python train.py --num_hidden_layers=10 --hidden_size=128 --n_experts=48 --experts_per_token=2 --d_expert=96 --d_shared_expert=128 --hidden_act="clamped_swiglu" --moe_layers=[0, 1, 2, 3, 4, 5, 6, 7, 8, 9] --router_score="sigmoid" --normalize_top_k=true --routed_scale=1.0 --balance_loss=0.0121 --balance_bias=false --init_std_router=0.0112 --lr_router=0.00277 --num_attention_heads=6 --num_key_value_heads=1 --head_dim=32 --vocab_size=8192 --norm="rmsnorm" --norm_place="pre" --norm_eps=1e-06 --positions="rope" --rope_theta=10000.0 --rope_fraction=1.0 --qk_norm=true --attn_scale=0.177 --tie_word_embeddings=false --parallel_block=true --init="normal" --init_std_qkv=0.0545 --init_std_o=0.00995 --init_std_up=0.0545 --init_std_down=0.0061 --optimizer="muon_variant" --learning_rate=0.00967 --lr_mult_o=0.651 --beta1=0.95 --lr_head=0.011 --warmup_steps=50 --schedule="wsd" --decay_fraction=0.419 --decay_shape="linear" --final_lr_fraction=0.0 --batch_tokens=65536 --max_seq_len=256 --doc_mask=true --train_tokens=392300000 --max_steps=5987 --dataset="wikipedia_en"
Below are experts of layer 3 (counted from 0) of a mixture-of-experts language model. Rows are named gate (a neuron's input weights, with its number), up (a neuron's input weights, with its number) and show model dimensions 0-127. Each number is 500 + 25 x the weight over its row's rms, rounded and kept within 0 to 999. Numbers have three digits each.
Before each expert's rows: a language model's description of what the expert responds to; "mostly gets" lists some tokens that are sent to it at least half of the time. This comes from a sample of Wikipedia text that the model never trained on.

# expert 9
What it handles: Function words like that, which, who, and quantifiers or ordinals like first, one, two, other, only.
mostly gets: " that", " which", " first", " two", " one", " where"
gate0:445554521462507513474508520463530511501485469467506514481475527498451501492511488481487543486518497524457517514503434531497504503542487475524482514518523549487463524501490538507526544515517516499507481477525485528516479511475500478494506490443483516501510537516487534497488506488479519512528508429488473458506509506505518524490532503465498535486544521462494497501470483536504509458457
up0:485478464522507462490504460461542509498504496535505465492498546481534489483466484467501499503510503486491442493528515476545508484469525487435512464494483488524479483526548479493533480449510462515489500510488536480467505520464507526504505461491538459444509486492481525553522476509491479502488521500464534475486468476507546453498473483520526487522498486501535507511499512538494498480502
gate1:457510466501510500523490523524526474505511514488473467479526478486523484502504507496498545487553460524472538483492451510534513511531513531441499520530485496534462507470478482490518502577492515476509472498522480467474496478542488451497535483481515495470531517485536512467511527491475496506535501453524478499501476525454507502503493471536511467482538496526486480516477462479532479503467
up1:527524510466531471488485500528492518481533505501496471505496488490492487494498459499499530510471469519456506528505500502523482519486495514488522488544478501558485521486528514494491538472506519493517493498537513523524487503470446514535486470479488545517506483491526482490514464529520461469565481517540533520489483501472524500503509506533503493468433541549529504515516567504519511444459
gate2:515544479493518490526516501482527493496541494508472484462457512534447500476494514500455502499476469498507515449488513497484412504441503516480527470530502512519490515505505504465493472493471463500453453514510473504474512518499515505517538525515470481458514544488527517534506521483528477479525505444523478470485493516486497520534486441493518455501511490516523530482474485511481509500510
up2:461519515477495515498514461485500479492581514477531486504522493502491505526535478509533501494463513527513480512547536505483485535489478499492536522495534463505496543493473515449494504505501483519549497513446527467515513527514501485513509507511477497521576521458479483478504508538479513472517488521498508504532508514520491459542465491542494494506535529541500516493520551506507560497510

# expert 5
What it handles: Main verbs and auxiliaries after a subject, mostly was, is, were, had, been, often after he, it, which.
mostly gets: " was", " is", " had", " were", " be", " are"
gate0:465482546525482485526473506493494517492546525520546508501491494515525516514499556523514510505461498480526542518487506487505474523489518482521452456481494514535535529483487544495510518469519474558486506454528510533521534539496455478541496517475486549516486517526506484521462492510475543489545512520519489496528519494489513538524507517512470495484494491488559553512493509534511474515506
up0:538522517464477458477539526466506516498500498485501497472492489517488474474500536480507537520504524495544542461503528494511491518473507498530469497494529473457499515479470534488535531519541519519499462485493499521504458546506518485485461551463508481538483494530472476516483464487484525507494504500487493555495520500519503519557519514473503473484528482512512450489448489511524435476491
gate1:529525514458557515492479487445500489527536501503504502504501483496495525487493502509489483486542483524540517506483461514518466512509496511540515477456552469452480500480515477452524491492514502495462473527534509493478490445505502490524492479474483482486498488541497538515480545474506478494490475485527528499502519469472492523461515471489504536536552492549551507541479496494516458461514
up1:474390549488511500505487487484528478503472533511492504471513543484510528503513509488461463495460487501488514540502488501513493547517482525455517486494523482514470501458495509532550481480479491477523498498511511503472501456536463503527484517515533508518509486512498540499540523502502516468500520520508464497530498526480489467495488507518511462568542512498540505540492515518533511491488
gate2:515538494514459511489483495493511536471557531488471500473470509521496538534491511509528500489497516515511508519486513502481477502494490449485531508485542493468445524549474498531427510522483497510535451513475474525507475488506457458462491478526522488480486515535495505492508496503530526524483442506529522454499458513480508486499540502512485505501487474490494552503512521550460514473487
up2:539506506497467526480488482471556487500517497559479475456479513519456474500467470491479470500487536508528505478484550498487470507473552486490548498500495536509477499570516503506475509504532498484518559449487435495526458476483494499477488503523480510487476522519514525503472519518506489464470506485473471533462494505482486460507499498501546522493519506496498495510485502507511473459465

# expert 13
What it handles: Colons after infobox field labels, semicolons, degree signs and slashes in coordinates, plus symbols like +, −, $.
mostly gets: "°", ":", " /", " +", ";", " −"
gate1:517471495470496530479559491464487496471537531488509512484529502537494516472492506529497469529511471467458470517510557477521526505489493519516498533507499516525518527503535498491549523499512497503531476535464531551478500519495466554483499491515479476503502473494496503519509529508499516502504510482511496506487497537459494502530541491557467502454561501485494481453561491522526513539518
up1:464523482498543485524559510470548465476493502495564550491515480481483516502501458478563478512521504504467469480509513493493540507483465520536502519477478479509501475484517476486506537484521522517463492573502491505496488496464507557483496520492476492526470491483477509507483508474507437538515499464507487496474488523502516484492481528531465492504532514484494490539472479481503539477475
gate2:502508503466487517504484501460515484518479493502456528462455464542501506477499473516469517495532531532479510477494472498463492511460513483494512479506487531521535477495502507506490461494487490532509470499533517563514539494489494471538516516492514495543471517524512475478441517468476500522510514500497481511511516479545477474533487439477529520493537491543518546573533523488507490526519
up2:482483543513504534538518492437489513464479518492527496519504492523559506534491527503494516487506529526499483531475490535539477494423479486517500484461495488473543479502521546474482550512522513480499496547513454480509550481504495505516509512486501514468452494487483525499494470502505476503502519528502521475463438496452510525482446513466534510492473491507506501524527512505495510509477
gate3:486523499511482523502515489481486535506524512500513552536518518485497505478516462485493501503482494490486473517506516541485508505492509493450511515516520466495531497511487501506500488492543536461489487456535414482504497501478477538519498513497524498467495517449474499482491496506510551526496503460490457519514492501540546533546498552505475492505535490474548511521545523546494482432516
up3:484498470535500482503477475463527473474433486547506489555490507468516484459488510456522527531533489464520490512499501497499452496469531488516523530510490561478531501472496493465494473471513497474481518495546475495457487507502486512488493479505516500496492515491516515494495499440520499491511572493531485485472482523522503494525544514493517492494468523499526499517507546538523439468475

# expert 23
What it handles: Coordinating words and infinitive "to", such as and, or, but, not, also, then, later, than, linking clauses and list items.
mostly gets: " and", " or", " not", " but", " &", " later"
gate1:522515509519480494505552517453460536443489525480496546527508469478519534515508488506465524487459508502466502523475484483471501541499543519467488491500509487487470456482466508528485523578491479514493505503509485511502496533500462495507488538494514491495535508429486519508453494502517499488502522477508549479518509502507527558491535493492477483491494451517478486524523530502531534522491
up1:494557462501505493531482453510494561476497473502483517515511515507473508514468495517485503454474459469502507482472491454495499491493546471508474544539481495455514462483474533506466483490498471476522489492521512493474500496501469464500506493541506516445520477519485501484537543526507525521517518462493466475456478472502505544522482450490495510527481531545493516485521524543503474475498
gate2:498517440553498461521426523496491524484501492456495478529521510462523486502490468519495506487517472514493514499539511519505462501534517490494524497517488552479486479546492500530488501547491539513517538485496484479471478487503496514504488537461548528475465459535501492478485484549556503470475515469531480515508486507500510489461530460545494491525485478480531488538513482502508493484511
up2:497527501522492482498489533469517496503459508475522479530526457511503511501510464500520482500506504500490490511444496482505498500528478496520458517506483493488521519519520510570521464560537499511500511500482491509503517527482502516509513504436493467504518469521503531485475496450509489529445504488457484546502529490546525521516493546469492458494541458442502461520488523476484457500541
gate3:459508531521519508495509501504522507517506507501457534520492526533492490503552507499512520486496487523472500508532436512535431498515444498494499495466495455510495493468566489520508495518490540479517469490492540502488475488542526484479518540519508502509527493519454480495535514501484504510520477451488492483477542479544530494496492567562491508478510502488490496540506517461494511473486
up3:476511495505469484522527513525516544480477514520507481497453441443509538505497491468483542526499508446448501447512530502499514541488533456464528476521494523520483493515500491481445464506464495488504516480539513475471507500484522528491504527499494519494517483471533433499507480509519475517501518489491494501468475478487502491504480500491509477469505525532484456512440543495469505515532

# expert 4
What it handles: Line-initial dashes, bullets and pipes that open list items, infobox fields or table rows, plus "age" in birth dates and "Preceded".
mostly gets: " Preceded", " Binomial", " •", " renamed", "|", "-"
gate1:466510489520449500511517480485477528510513511488450492469494495520514473524515526511527482470515481486526518468475454495536494523518458519502453434502522466501491500503472490504529484501537468467535480507510455539500518469507531486505517490505477487510499464476525506489517506497438524534456508543485471501509512495489478520494449542506473480545521497464493515482467532521509501498433
up1:463500490496488457483498485482514502557528530510474513465530491517511478510510488455511486498517493547485464455520496543489469475485479489502485487540527490492452455510508478472478506524514503483479522477518490513531552501485534505532476488466511538525541471457510489516528512524473541499475463502530465515470545477459518491469527499520502480541513488475489501531448535511492480533488
gate2:513463481478500467508479510475486503518535478520473466466494506510461510449515496486537493471494495521479506501530492491506543491498510494515497490511485571493519516497484524484492503457515502501535456494449500502557500465472454500513492478527473473476469454523502511501516530455458530462502497507426515485458526525510464456522504502476543521472505492537481511504512534498503528488484
up2:502440532498510501489487501465533477478495452493503519507486478481469477500500503541484485544508540512500483504458468493492503515520534461528528503530476556463527504459499507516468520482531478481504514527488518531469518514530477444547515508544539507494461481561500493520503459483463473501468522499501489509449534531486505493499442523484508474504507479488498499552518496498512506496495
gate3:506468492494491483466492511494435495468508502467500511478496483509471464481524509439494501454464478493492441513488504531514514524494502509470478518525510490489529498506495552461494462514468525520462492504485523516505537493477512479466484494538496508490513513447541537507519528517502555533506501482487506513524496498483540494467518483526516484467470496511478482576517541487480504438496
up3:536477465496491477502538485518465474487537444537488470484473513542541473483524532489494499489538488536491456524511528491506497505472479447561493493538497493500525522517500517501506496478478486488464442493486511488513504500500500478517483487503539470497501546450440476544509509532514507519533497538502525531529481526513508515459520506543490498460509479495530480509470531537502503493510

# expert 17
What it handles: Word-final suffix pieces completing nouns, such as s, ing, ion, ation, ment, ity, as in corruption, drivers.
mostly gets: " information", "ation", "ions", "ments", "ology", " services"
gate1:527507482480444504490496516522455478510485469544460503464473522454514490467493481503536481487500498491464454545510488487488533510499517479543494510510518430488514504507472513485511495497536504501516471463509550500466516519513491496518517481470489472510492508474482488517491530447497499506471484535463485479489475516506500483524549502476498479484505520542518469496503531479422543471539
up1:505476489498526519501499494503484570483475497505522510544489509519516518472486514516454526500523531528483510466470462492523478469488542560484502514520499496435499538557569507496528490513502508504456464508509506529471481483492457504501515538533513498502493523524519485480469467491484458464497488502436479491469498496519498496474514494501474497545502517468494508490473488543502453495522
gate2:509529556493473507475540489445523526502498502494531517473462490524495502519507488481490548524485466555471512546483525487480468531488541468453474463483472498477483469493529541488502488487556507471461495525475471479497463511516493501498479514474487524496488470532532510521495518448492509500489501498498493486495550499486496487447525535536491503528516490478560497506482501474488527509466
up2:492466481549456511473481502490478473540479532486484460526509505451521523472477522541476529543525527511472453494521490490476502540494529510523527530476498516498474478499483501488474536502485473489551519495519526513527512491554459503511482478495444527463517488474510455496498483532486511478483507522488508513513475531530509496526498490498519569518491471521513489518467526538476467516471
gate3:503520487521490541477469506500488513525510508524538516479496490499526528494485550508524490521530504454527499481549521492499521517527521514512540485508506475517522521533450495512497526474481496540496538461460492499463488459470498494506519532470505493467506533479479536466477491492496478532499544549511461490452502509462493517492463548559497548524507515475477453517492484495487538480471
up3:496509497457517520522549495500507557469498528512492560510507493535483447475478518504472478494522502521503507526509479518508521480475490496492483501463510476514482464496483514521480487480476439483489511530496499477502559503486517537542502510525521455538504447509547466514507495499496479471431477523464562473518499528483510521494518479537521517490474513534523521516525525500512515513519